config.yaml
num_hidden_layers: 9
n_experts: 40
balance_loss: 0.000194
num_key_value_heads: 1
head_dim: 32
norm: "rmsnorm"
learning_rate: 0.00607
final_lr_fraction: 0.0
doc_mask: true
max_steps: 7392
Below are experts of layer 4 (counted from 0) of a mixture-of-experts language model. Rows are named router (the router's row for the expert), gate (a neuron's input weights, with its number), up (a neuron's input weights, with its number), down (a neuron's output weights, with its number) and show model dimensions 0-159. Each number is 128 + 32 x the weight over its row's rms, rounded and kept within 0 to 255. Numbers have three digits each.
After each expert's rows: a language model's description of what the expert responds to; "mostly gets" lists some tokens that are sent to it at least half of the time. This comes from a sample of Wikipedia text that the model never trained on.

# expert 5
router:119104189115163137137125135141069118147109092076085131115099175090140104108153082094083134118131157098135184122076189037088120169171162130140104159128123120138103118116149178196151179145126143148176113122070127162120178081112133116140117133107124127138077208084101122103175073213098179105172146108147139142098132163174091096132096121169118126132112060133085126104148096146162129151111130094193144111184123136109125070088111107152151165087085124118136150126116061130148128133082110
gate4:057093138130174120208100133130135133140145084148102153138106112146181125121129107156156087093112108085118140078106175121105122156138130148178180139122134140215094088141124147181057136156137119162159118100083086127144063133156111092081152150134103093150104108099119119170095150138105100168137098172153111101069154119148125104126115040188153098092103179162097154111117128096120095116108029124122109111153112097128112163096131149166178078067183100123113144119132092124085189164120155
up4:086094122117146140188122126165180074091155110167105118140133186149150172183090130099141226162148117138135164167155122183127092152086125114149094093174144111123115108084106185129108059100150115131096132150148137165112138086118130112079150127172164121133147189122123110122097157120130103186128114198155195120159134132095143106070154081104055120086147138147098168067089108154089077170134113084081130172147114089108121153075138055150149162160114132150164107109148156122130178131109129
down4:121164148094170151123090126142149176139124150096109129130119103147094096161051091145101108180165131171122117129151109133124147071104115188140161168121113117102131110091131142151144192169169107180117096145163112146052166110171108124194151189099132147120077099136095106105166122159097176098111158074074170089093144118110138106161165087116133147130131101051108185119160129096099070115142123125155128120030199135120111205095155132100104149171122121055120135142119145132117104073119128
Opening stems of longer words after articles or conjunctions, awaiting suffixes like -ation or -ing, e.g. excav, regul, design, equ.
mostly gets: "design", "tri", "stor", "arch", "cur", "real"

# expert 21
router:085098099141170084138087101122101151113099147125123142062157147126164106105125080121133051093142164144111142071137162100074145158104128102114131100079126191190076070101087165119128123112085137175181152100073153119092171128092110133102148121065129149138116162118140102097146114126104166108124145119138143175145155152147151101190090115120089167100103046117042142130169028102160145094139085119132095144110131134099139060074118108130164160128130107122153109111106075067113158123150122
gate1:144142080114135185117111150092032129144148122148141124071149097116149091136160105165163150086175103183136206106148138111134134127180063157143136134082127101165093076161098147122146150110133082154173156140100066090156092073082160162148168124113147100139105111130122160161133141094096193154173124124162124156165113066137142213160083114108137155128095169057088109128151131117167155122166119100157161141129121091137119132125162163161192141084163099148101203127102174117145106126130095
up1:097150128119129113167127164129069126177119075136148127054155111173164134157133178130119172103083040150141132104104156135093148083157131217124140102047118104110100170106108158147148091125092135134119086139080168126089101114144124120121127133137121044114108130150169202165122185132152153095113147101114111109116140130077080123163140109106144185120166108088067120161107113126137195111175121111199119155152152127102082097185123124141138153140056090114161160152095149132145134156190104
down1:131098143161172133152146186125116132103113131135126165117104156121152115142108116150134143107106109235157096135187129141153046185105104151132228076142085135135180177133087039131154164102158099171136193124132080124155119133088139116112110185099156124151165098134114142172173161203138112147144148133143137093092126110127124104137125083157092072104146122146081105108198178093148141122161127120110171145132187092156113143130130171152132133107090093104133096098137113038126124135103096
Field names in infoboxes, taxoboxes and section headings, such as Born, Genus, Language, Coordinates, Website, often followed by colons.
mostly gets: "Genus", "Coordinates", "Website", "Born", "Species", "Note"

# expert 23
router:141100083112133126173094118156140220181156096151125123129123098133197134109141073119124092100163195080146137169059178134103097197176107136137116116154127113173131134118137165118135139160048131116137084141096149123102159099110083075091183124111128192130122198141177112106127095180122126164139151102151108148120127111134092082166064062108106170109099079097128073130136114165152143130034092113153152104136081107138109094129124092104099127118124122134151106118076135079107122174146102
gate3:102101134112130177124122146076180162159130126086125084062088147134131093093116144119155095137117157145162089151150116191157140138121153144122107163149142117145142144153164209142196129120117141157104082120072205119181097106058162144171114074179152162131162184136093178173129198129194142171104155107161147116100115131113117126108138136176142085137086101140132152192188165110113067107169134147114147108050128157119096088099114077124122079138085109117097087114105148094145124114100158
up3:136167182159127141121125124178141142138082166176128178132114086133160083117123130079117099177127171131082136099103162086115150053166197143077150121109132106141146086081088109112105117056151144145160142126145070113040138071139128105093186165094125085209086135122152133092166160107134128101132105101140104120144120100064146181128167091100134113138172157152137149106126150148118109165103124164095144104140160126162092131096110192048149138190149137162106127109112152186116116152063138
down3:120119194173072154146091130104120159165124141127102092154176108143141160087136117086117147131143135125139152159099153159163082148109158152103112161076112143078130077163139096188132133087101114115108117115149102092171143161125058083111198161119113107122170117141102151158082148167090130112075134134139164126180105113155139115193071109097154138121111150184141188145112096122158184078161127155140140130089186145114121146134099153105197102103156163121074162091067126203216158107113081
Single capital or lowercase letters starting a split name or term, often after parentheses or colons, e.g. P-efkon, B-okek, H-ōryū-ji.
mostly gets: "G", "m", "K", "b", "g", "J"

# expert 37
router:144117082145090090112114090150129130067075102117124122129136164116129117122134070123058128063149143136123175106115117097111072147130158146113119132125126156185090125095149162135182135121054138176130126169084123158126231106094135063082106125131125151172144168111120140106134093126107214136145151082151146164206128112126105184161130082176186187100086092113103118140118121236141140118113087141181182091125120154104093116113109142120103137164097120120158074126167127099124120139132108
gate1:153075115092128168151126097155121144180094098167159171141084104128161182124130086136097126174177109135135097116156077191081094121188131115108174126118079140083147141049084136119073144057129169153087077170193131106146103098116140106199181169131144097050120101171134080127083128111114174128143102147130174130150161137123159170144151118162126103159134111148090117129162129090135159105116073175161153112126168135104118144118134128116125087174154072145124147193095072149141183115124149
up1:113130142173107140116107142100145106125118128078121100137154119090097100117099156116122114039105160125113169100144173053181162092094126111147121139182138125160085117199054107189174106166138088074148148121073132103138154156097127097068129084133129161237139148062116138107121167107137125120142158109113109144098096087131086093122141127124126165090113116087155069172087091175086109156145145119109101125128160120133117073160089156099140166092155149095147078048120156125132104129116068
down1:194134059105119183115118126146091156148103150164132167170143118121123126100083104096114182158089144156092122146144091120111085145097138155152176125137052080116121223149184075090144171089075117120122132126147151118128112163122166134153153168113127104116059178137130115106086116204074135106185146107103097111151164101125085114137096104122160108098122130159158131141133121137130137123105171195160148080107206110126154129126129132113147136083130063179178168133142129102100125128133233
First names and name fragments of people in credits, lists and tables, such as John, David, Mc, Ter-ence, Coolid-ge.
mostly gets: "John ", "Mc", "David ", "James ", "William ", "Robert "

# expert 22
router:130116124098119105230057146155133157130130179131116127126132088098144079150187081150085079107141130136109149167158195116127138148148148080160117132166187181134073100114158117158164164127126162170179129172121164150117137051067127109150117141151176112133084130137141141138151101178094165138145081109166157146114159128160126130152121039118119137093117124116096109118119062156180164162085082130187128142139121111140129056135063116118145189093146114100173071149113115101140168144100111
gate1:131138132087087091142138213160104161123134160103088126154072162140136167171079180121148133130122104053135140129143138145124161099070107142123165104168103100114143116111125060154109120171130118161068090121164145184115152087133110127142127178175184115128150158164160103108148122139148142157156079085144181126085134076175113142123051150148103138135154191148109159088083131181137144147161157104184163134149115147198187123213141158086148142178172094106148117098119093081095114110148136
up1:120132104081113083110134184184101155116138155131104138152096153121163153154094161111116135133158107098118144130134104156146165095077153158143153086152049072106134127099123058166068101137120096147061088102124137144133159087187139156123141175167204135126172130141168080120115124110133120150154096099154146138113130097153112135134047169114113119144139197163102178140064154142139094143141140131162182057144094135199204154152157171093113120170161079142136089148152152058116124094135149
down1:096191101140112076172085080138118116140164134154113140141094095129096083112117143175103061165120111104197124096123143105208107135104076125143128115138117122152089072074110081114124142093101121096144102161135143144119105141146143146141185169085137134129128112128187171130206092136118165139132168144112140113122147166167116144083175155170149095064188187086130118075098141111118195095169126112121099161137133144148153065164075112068147146147146171118148154133153064180156150064120162
Head nouns and plural endings right after the, a or his, such as name, members, species, version, chapter.
mostly gets: "those ", "members ", "character ", "services ", "children ", "players "

# expert 17
router:076096116082124120168136141172120147126052085106102135096158098071140110130123084078086122118176117134108139134111194093113125124143136135198081126122146135140123152107130157145148193072136136171126107182132163144109131116113100113112124186143096126122151208129178176133151116215079142163149153062163117190136100079151102072173111121149133117114031074155102110143085123171142116120064110164166141124117136122094119141149133052085148132063139152118149131148084096149133105135105130
gate4:175150136118089110132066099141085161164073164135056136128158140173104124119121133105154138106095175124097148052141132122108137142098063147156118110121135145128173163133134056163071047051144093170109104098112145107106120152125101147129166168131135106109069141111163138176191093124089159155178124152100089116169147141097182143144084151100152143069076107132115125202117120090122097103113101173157109162129134134124099115137147152055162076124147124102158107177107178096072129158143164
up4:130117115130111130114154155149124115138141172127147086137147089133155183161150088128153176139163132145167102173149131122140127110153122137136143153138185125175080077113085137094157197145171163077171125117203169160124122102124116113133086134074167127184185127167132089090002142132155136092085116099142149089041163129076122143132105132100137135161201149138111137095162072155133119175122140082109102077078125091140152086170045123150124114168139136139131144143116121172160104171116105
down4:147086117130133177045147141114137119050130090083174102134120148139127115133126085121083035124178109080100134095126106138123129116114125103113124116142096080088125122100100170184147148165199163104160117095136120124112135092121125128072102109127201140126138172127115098142177138114093108159146102138115106153132096122139179103136181120100134115090117127088103108028161110103149115143123150090082132120198134156083163139126118110216183197146078119131162121076157069121153154102092172
Infinitive to after verbs like chose or seeking, modals such as would, will, must, and prefixes like dis, re, en.
mostly gets: "would ", "will ", "must ", "should ", "may ", "could "